Experts of a small language model: 411M tokens.
Below are experts of layer 2 (counted from 0) of a mixture-of-experts language model. Rows are named router (the router's row for the expert), down (a neuron's output weights, with its number) and show model dimensions 0-127. Each number is 500 + 40 x the weight over its row's rms, rounded and kept within 0 to 999. Numbers have three digits each.
Before each expert's rows: "raises" lists some tokens whose logits its average output raises strongly, later layers aside; "comes before" lists some tokens at least twice as common just after its tokens as in all text. This comes from a sample of Wikipedia text that the model never trained on. Tokens count by the router's weight.

# expert 100
raises: "1", "2", "8"
comes before: "2", "1", "6", "3", "7", "4"
router:491510549464548512522575534519523451458625512471472506487447499522459462466551506494535466501554520477480484535562513483552492517544407515519491514494433561489506407520497472507528548468496501486440422576533515428494456544407539544450490521530538476525471529504420519449529483492557509485529505514546526516496494488537551530517499503462456494465503490491453557442425496536496628464530
down0:537516527487675480469466463515490501444521454481514479556533495452484434507490484444514515616480554534511543492513530468499480464481470472454510502450552586489491513490498479420494482506544534497470552479487489453483495468455488551475369526506535519513517527514463442505571527514546500531515568496467468447514477544589521477500531517462496513481513488459462385530521483494531466476473
down1:547514508504451510495535540441471508529479430472457546432483516572435468505483501564514469474548532464464471505530443519464450537560472518552512440450525448457553508561531478525509507488521417465501450522465449477537537493492454544493560498461492428497457543484433475482431557555451471600573477482470518556473477522517440542506490546546508515547492530512531481489437467490599530568467
down2:447442507451520530460475470418523419496522473539541470432465511448500525516456434448574470579562538509497505515481548525490480535431465539431485507464498576540489469496428530508554494489473522581551599578478533458549470473524505514481471560526497559519555490493446569531545449525476532482475491530521595539466484453465497532553556482519485476550512500488466506545490459548512500492500
down3:476497520444564472471482516497516474527435498529522432482607502461552524543481523397534495577449428482586492526534495513462477454522538544474530531479464529408484516521498521494538488492529491591506437532517476562562466526465412578497464529471437498468576496496555541483539479437527516485485454516504491473490523464504575526479494511413501468502494506557506455462458494501577479543516
down4:535501537509488536544501509539478475478517460498538454433502489468451528425442508480445537519492454455570516539509443532499462446470500572493473496449452533490486468467502548506460520565539476547501523557507484459479534476560426491518479468517517524497496442482488464503533461562466493606495542544506521436501544531479468534581575524471472550583420460420507520560481547570472410480451
down5:425490500505365505437466479562478513520537451531514497499496463429475544510476456558450456535514542540538494481447458511548534478469482552508476453511483485526477604457486523508471500529565491466529552553554491595489536452567543505461538478526535543498405469510549555438486456509550515499454486534555536501533456463564496518503447447436515479474509487453524527530500456509481469567541
down6:550552449472532513436512417477491524539465515490485546512537473487418480522516460478479504576512520489470435521521429526477508516512533509488438441501496461536506497531514494431472504493470497489489508411577431512416498461414493508513490441485458482595465414512548521461481515546430518493549612514535492501496505455457464566430474504482484484518453560506577452532504519436492469543490
down7:524452506455510462489478504519551486484497453519560471477496528503474471495502535544521468474549558481518507538549476455507434525489452499388447579502463517554435566495544469518512524490502523516551526555415448465492473390505529456440450618427464477504506475491425504533443556529516516447522512509520463516461455508493552510503567538564483490538438443461516462554539478498551497481541
down8:513463593495447403527473521476481504506487529477507471467543530503498536519497467471479433519486489530559485569534543567478482523517538390514496506484517586477548499443531540460460538460503472525501481509391545381452501473494454548543448491463521498502574544511459461524484494472505551533517464564484509520562493511538402492536583523549479490523514435559484494500489522496448554487485
down9:581498595506507431515529482532551579538473529497534457465507525486517478432498482505466494527521542565480531521588443485550502476435501455508452526514473480515558440578504394463530543485495517513444522509559513511434515499454495427508636517449523417501478471494495509507505453519489518478487493479480429507531501511561461479511568561496472526492541497460473504454491506588476499445471
down10:444514478484622494492490502474498473496482531486562587500525469455493585546474486449537532556404423515533533446488525506444485427484507553508538485449490545474501542510466545481531486557497471497504433468482462509506444523497470514536452499554443548433511463452556505530522536461542484460484494459525497469494540495510605446490432486472517435468565510541400519517526446476519446503499
down11:481490513506526427493549448483511501490552474533494529533536488599459501499566492471475525495493497503449516532572459461462513424568513504505498497559456503513491518529509469601502567527484478483412485524455537539549542484481434440459547446379511474522537493505501450529468439481470450488504491499497511508484420486488592496461501529494567454421558524560439543485557559552481472499471
down12:594481504486484573526604512492531512557498511502474464478455473534500450533494585477431482502472441430436468398498476497506476537526555568531484468507494465545515491472550474515445458516495446458471495481480525506509482531486559540486505469479472479544482451514520519510483467445507510572507568453457472463570441546519510541463523542538509580441486562492609505477476555442547542454499
down13:507434432502544497487453432490494548513479449535540521479540419483475558481504480487504607487495509494575510495448527530495516469503544448498539475516596440386463553533399472495552471501520445525506500528546537571522466499551464499563520453458491492481563491506586502494505461531497538528481441397495527499527514474506464482516549477514532449507511496561418499495503449506480482565526
down14:478453388494507550500527518442523501473469456518486461552484469464524411538481561522509553466522513477517533460468614488579546497509510559518505499496524465533514450525483449505444516450483496553533571510495542484560571474488536497517475492504476538550499520561522560533535456545533418516491489428536501504447453489423431475510479470418474558478484489459581459541577486486489536523484
down15:524532427513529601482505471422518496493517477507493555526452567497526451479496405530488430569532631504399466441425517525564539487476456526583457456500554511545486496486487483475504477541456545498483530486481461492541501497547517470502522500517505536513473484480457487579505519558473479508478539409550524513474482518460588471476516487558533505498543545455449503552494490526462534543485
down16:481512497481654453504510494514553470469490532495564495535519469441522484569473534412540542563485484493499466487492514460449517448454489552433522510515514486494520513494430505504522468554494551481495475476519499477481451518461499498556458537536472514469564461443497502523497476477592512449496559409518511442503537556501637492475504473460542433424554463491466474502534479448484471475456
down17:513483451454494533517545608486543487513506470457481519493402494540468474529461518600425466552473516490531434467480453494457506531552474470513502448476453487498508540503517519485548521532535446423488456532423420489535454540503417494403479487504495498541467519476464585481502513560523528483540474487485517452580469462538551514485524567541433424550444523491560480476465488483500521518508
down18:459468475516546474531479493433521564457478499475490495502522594546469439511507462534476520430505533493505487550573474515496466584522453452449492566493471466488537459566504553469569500488502495484429559548571482459516517458425462456489545493445509357466501530529450518533480562482469544518513458481486484530505526569479442478514542531513414539528460494464555461504524560532504528520463
down19:448452511498370504510489557480510558523503512533518531508456487551499490456524509540519526394534509429517485557451485542513541509495567554570515465528457376483571512528462453507518471534494486460519421492534530528542527548512561462452533458496495480517482549504500516433501533465488491548559457502500499522406500496488488554453454471484515456480468451560583444496428480479505528532515
down20:517522503488496468472519496560486503500542551444455525535485441497538483540501500529552379521524414528487461536440479465428466525483434524450523451518479551569472520501548513539463523543477485423494434505482469436471495532443509543509486461508538483489469508523474447548445510387499532492516570517513509512470569517574454531478462546540425463448543453516538510496457538515488587448544
down21:525479502516486506528521550477475534450465526567494482489449455497510540473525533406517498450532482445476477491527439525463504539532549530484517486544419508459594434548473474517500518456464500577521473494547563551485530544542446570494533531529473492526492502509480579499480451447489505487500438537420432415466479578528623540455507490454498456449456463482486494486497498532540436442510
down22:463483469463569478465447476507513505517507476526488536471541432528422500512524513452568590597459416533599498458520515538492491422469509532556612547483471475404459517558442507502494508530532466491534489549539546564561462489518487547517517477513454510460528479504557514453521513459519505499519474506488521444541475483545560491489525468504537450478493506528483450462472479453541454589550
down23:442425497535324549481420576485481567495455476469491520528460491507513505545500510543471453442529448463515447476515528559498474549569547510542529540495464533446513466477536536475478492528482503516560549465454507471536498467554539507518474509504493477530499475554509494493490510407443538561541512578520529528480460481547434498526502533545485486504505472569504525551450581523537543510538
down24:505550473511419509486463534510549447500490463543475464570413478479502513560522591552466459521552523500414430534471546522488493520564485475508415444592518545533528496484535577526527538451511528462504558510461505524459517525498490518438488528486523519560483495460515523410459453520553482524485550540534504463572449513500537495464532476520479436507466584439578523467506452492461483527496
down25:558503532518362534533519505481487522522537472505443465488451532521542414481531477542464463443565574491428526523496471512536490562539505481490418459539502469548529452502537454487459543439457482529477540543505531494489545511460544516492554490479508458595492521533464495506493438536480484533503506520450487561507456472492412568483559541525472545533438530435600508481492540517469556490495
down26:527469501508511500535465513489543491514483478486489478435473508467437562485505471526494574527408573500507522511519478563541489513492572429544468546461500460420499545501431545471566451509529456553526533503480532531493409513575430477529482470458500516479588473463585499487528483564508507483505447454532515513607498462509521489509558473511546520510482511545446557517527428509562444505419
down27:465513489511527452496431461550426440506454449577514468474490482534529482526633497465486424510523579541516500563476494541460488475472486467473495524527525542555509465449489502509523456490496610503493537443485460495534485464496554455476466504515468490493605496487501435508493513463552563519491567597434485531487481559557560463516547456503470498505541519476496500415533452493458486472533
down28:522517442501487538459520508538528482522464539502488553471440557503468545482533431512462431455583629447415471498502454495517546560517484470504461497474497502564517439467543563569510506481484566438509530561473484468500508460504502458476528534498514550515443446461430478485499575484515471467508514551538457505483443493499550479554530499576484537488504527406443522518576509578508481487527
down29:480479551431533389505524505484448485484451477440501459458492471457512491490536564441539556489543524555554490488584464502420432465565532469426472463526535545540569503478546507490502479477499490503452548524484495472505489483442483532480526549431484526501551498506467481494481383528517567525440535501434466462533514490548500490578559497455481461485495456493563530449454479492479523428448
down30:517560513505432529553509491439553534549489456490485533405484495509527525500462474522561527408501535486495481490535472517465465512539538547429440508443516469482480473488465410461494432465522389518496458495492502521467459453488496588493502484506482488495576513482479521479473480571491545527490546462470495507531490532494451528528537574535484591660441513501525512533496491466491538541478
down31:546535503490591517475504488478559434453442485565500429529527489518475411471494483570497509515550404525555499436499559553540487477445508534529540606480473511516527457476422486503497519490507558552555501469555599518515465541505518533443533507543528519475508543545548500478552520527504480566486509463480471473546482506500465474560511514510483555545513496486596442463506521581531481545467
down32:465504475473673475484486481512540460490480527514566492495529474427493542517465526432518540550453445510529493457488523487443461437429503559460534518461517529494490519482452542485526458543525474474506457459470474457468448503494474511535444521565465549442510443453556512538503533482547506464479524455539510436492576535510596462481451476469518456472567458524431508528548452479524443477505
down33:425472460486530494514515502447428465510472537483525603546545494508434482514510402547478523522425473543542548433519573525537521460553492556560535476429536486466505492492416526486520478539535529521465456472510419511507483489560514503531477465536458514399456482533537525547482614487471491524500475504485511513550510477528476441495394508478495468509532539551470497498483497560521472553537
down34:605603547523448571533497491439496471521533533598490461464451512468499454483491479534491510512515531529424471542530483527580499502423450471493485480494498513545476495532449486524473497475507508586518576498540559501448486535516507541509536474531521530567473473498492533475485457565519507565521526539524520514511513433476469536513562456509457541488473553419618511521565505470447544462458
down35:435476471475529499475551521540482495383508490418506498546472457461466483542498498501470534583508443496525522468490514460495565431500475500491518485473465562521555497459493561540526551534494508426456528483485511518483468492512531526474452530533537605527465492516478507475538505419533492507556468421525550433566487507471540476549508450431516397384511447510438505467523457509492529477481
down36:438504531512557460489467516556519530489496494501513429497515523501466547486495472486479549585425548540489526517549464597571483440463536474483446568455469478450514509486464522450556470515498506514565498469489554532470465532539491518476441498470467536495557460471535492494580475526541497474472482474592546435570512497506600497441553419471539486440495508511462498559553479520543421484447
down37:531514429483447537535522437492507535508525558494459550403518470506483507487529485453507514459524429468475504500523491473533428564560481507545431458471501542480420412519575526426451504444458478471479493533570483496463429488468469433499486474505486469566521496449432543522532488488402476509555535542476528469447460459482449507557550502562525549531482529525435522566454510486500513528501
down38:501572518519473478474401499490445499484477477544483414490532473478519509449513432454548460514511529487445466593527489582497462485463485496493487534527574554475502502481582530511473483507520528575578519481450500478545590454496455513540460511472512520514481515493508457512512487535525435565410512548506506566458521499544530488528552477499532499490582542486509459520464467418531465391443
down39:417506475465589523478496453490493497539493528423582522446515444459511594490458467479517510574481505516577490448442454520423490460489509519500518462477514481516497592529426510522539426583523445485551445482497470472505450482514464532550424495554488552440542481512557554537497532507514520470476480461554521512474533501512589468510447500511548433507552482524440523524464460507489463477523
down40:493471501547618490434483485481518468538549467551514475487473489430484451471456498496541534517526508474504518479482478543469472444479520510445549461484512537519457535546462453536479454489448517564488573547534581479485509507554550492480502534532529494476554430424500551514512426550601473522459538408520512480509607545474528488522557434517501517513540502489486487446571424463455517530477
down41:512484606509434503575505474444470510516469512505558565494534598510542483498474492521491468494469550508503523440516482399487547445508468520540521439403546506497585556463501523499503487489554529533503483409477417503471511477522416462547481553488519462510542459544505530518556524566500475436551483437431491493554481460443508513504453488522457486508488562542460471492527518465545472481454
down42:521523500491588452449537490562516514489456478524520465539536455553442477558474461492526528525399422523595565458513516523498533395491508499543581543494439479416456531571433443528510480527491516520508462468526528575523514490492500522502518471537475532498512407465530509467570533496492509463521548485514493408501492516501576467514454470445478470508508502496438436468505506511480436534521
down43:517470520541339514515498536522438575526514503486440515469517504581504478422535497568516465426489533515482522515494477516552529533553502445551497461524490453520526514522526479512472521491475464500497490525505499518526549511559504486459523468456500417548447555542463504466481511518418504550526448557459491567474453434519380566517531546566484527529455496515556494487459532545526536534516
down44:515522460518526494483527522494548414465484485572476473574398472473417487489466522498530511508540465424443424464506559511517525531518476547497532541523456521459524387523508558520506497452478550514538532469496559477496544494561530501495564534530471560483469531472457572527473475462466518478489536485493519457515515544458671481511457498462465514499548554494501521453524530538498444504487
down45:532542533504378523497552476479478573510493433477466482499501533580495449489523506558454464453520549485439492528511398474516470541553465448545476474494487466495526517555533436482519501455494469458484476485509486519515551505488485484436589482456492393539480537513456508463448536541430508510561497502491533575470464527481405499532531552547485528535442517507542476493462558494497573548447
down46:455464501431589447475510535530524500560450537504511547464501509519466534544497482518462463492509516528545507547560461519476525514498498523549473552471422505482521503581418484461503458507521491547524438501540461558437450488487500435473487525492467516487485487455572505456491528484551512459448509450582540490474495427516574496466451529531443437517485451556425406441484443542481406521474
down47:527482539514567470507478414555456546546508469487517473493576541446523456459526496473518508541459587602516525524513527523498484442422486451450483445458594522545536554452468451480463515479550512497442574529553484469490560427495521443496508529462553476463499476505521473514492486565569533460419482503493499526518521475485454481524497479494528548527512465407555558447539458450496503470491
down48:548466507538422538585525499498497522474594458514491502553427463535452504454541564565509494465526542491432518529446494447524504529447449502527491466521523517586513518448478488481423500456560529456492599505539549466460550440565582463509497431535542516523471544498442494523508484526463526482537538540486491457506465506537459521520529496578510508507513432434512532551569550503471526462480
down49:518453517479524472499499543525503519436517532464504503553533424505478572526483493395498463502467480481428488481555481482526464516528468509548532513568436552551478512531592549550533475495413476431501505482512547448520474511459443487584501523517493506509534515475477542542486521472452570468598517532477497472509399491465564555487553539551474518426563501541455536477501479546532535469564
down50:549467521507454461564499497484477506441525484546516543475457495603507510569530521455481460499518514482514520519469497453493518477487467543477465501537486536580531502459415467569508516429445603528491504481559543520542512465537503516515546477567461488434560441444488495540502483515481570487535465577477470479517486553572578535434582491490462473433446441518458518475522502584491507524532
down51:480462477494558434483409493600415549469520455530501453527569473510500511439567467505489507535520564573513495631523517506517515422484509467544523501438536570460506541506503484440495447488478569500534558454526485469519561452514510497487398528491494448512511541501497472485532507510502482482534561568455540503455462478566463463535552482524538552461563489469464455527509510493510482490510
down52:511473524511514483530478537457474515466429555432513480529464496527479460581479594471511490466442418499514484479575504519406440540528518525446498470438428546496492506492512577474481561538515498530516435472473495472520468526431507554519374503552499468516522511457502518515552474466541486515513531511495499481526570510525495430466442491489488461470426484529576492555504459414582505477506
down53:536490521547333511505483517511460552497539489491435492486528528568500465463522503569486465452517532497470512540513516528553501559545478438536495503523486495492508489525536474489460538448494480494462545521523474476504556498563522465464525465473548414528441554542445491499476526508398520572537481544451500566501452474506366554526521554564487557525462515501544519482486540544510540526504
down54:562490512513561482439554486477559425483503528509509424478506462513407520512449578485527472521539516490478490442554511504430533494449475599450496481486539484479540481462458481499509535490535450574520414521459494510527571516510447468514506542488519464474541456530470509504527496542468433515478561465498495422492446518478603533451503522504539490491520441497465400509545474532557411466488
down55:530470517474552511514495412502508454453516458474518482493572545457532454539504446477483487638476493599532537511549535551548460516462420429510466489525519505469469457503484500437503573471511491510501568519527501481475497454489536542536503498503506516495494441508556473553532478552545555524408522451561518510569485498486453455459569541503501565531560474458454574495531547503439537493507
down56:490480532516318499496489521506442569511504492507462518458529491546495485440527519567490486416508509491510497519481478532525516497552542429533501494521485483506519504525540490519462529477498455485511522528490517489519532520553505494466552460447517429519466548535477508455487503496418533559551468567474493577504457457522337546563509540557481522524447500555556518488465525510504558539521
down57:440506458503585500504493545477520533508505514557540568477508478510505520520477506510505568527429502520550572425493516516478484449547578468539527494464487518439514511498470457471549573470494476522535438508479470537522471554537481433469429531506439529440469480433507521494549529529492501418472471460500546418541429450474598473479471514514528446499560521522416484511525401520523429497510
down58:490473470516410523533469495494519479478508548484532573511491536475593530463478498529461465466593538476349454483447512501499486572535501506521434441556520472548502497477492523517474491485490527465459484563513409483521458487526507438546495507533485482450457545515559535541422516534489503532527476446461492540487532449451470483482474551549579515479552480528526615498542469461502541512488
down59:543548482554516513499528520422510462474509569512577580502508462466457436511544526432574482501417513509534532522502534518528519511564537456482502559460551515385537503442474490488428542485381521542439488555498545528497465502500467528535480456453523440474509527487485495541574515474556437470473466476450458476532507475505580496543453506446499485466474450504526466489517535479447493516448
down60:507452488462493475481494536526478482505461513493523523462490422494507575512538578525526433592510445549538457580488510528480491458517466534584549459529503537529481503491493522479531531573515459416536471527506473511485556556481546563531480443485511535477474568516571461488491499460486487556523478524565531524525548508615446520529436476439424543410523489512531518480474543572538535498521
down61:496545530507445487448429437540518524507514517545462473541547548458526464499544510508499402474580568428446439558407464487483554495464458495531469494598533487562480593519475549551495527517524583517482535481488552477452495476507452485501531524534507402506509454511502488481444496541540532503550528530521444511521482503488386456484532480522535507483533528475519559544541495499518554492508
down62:520504518527415525468513508504458574568539487490461543476540523541485525455532476601456474454484537502473561543487522503547522547543483401577484503494493450465574524523516499475494538469501444449447495519503432499453567473522533486480533496453525424543445532531463497491463549522439515543474471535448478547518399477503427523483506579578541520575466562478493500448459517534484490489512
down63:539530501493487447540415472495471491475471489503493517460484507552450531523517502461440459520504518486494505539527479433465479466470483503474486506552520554541531456480448507573500522463506626517458491464552489490494497502529484564492556505605476539469559483446487447536483527503504539530508478577447453482593487553620524537500624486498447484499435488479487520450492517570510462482564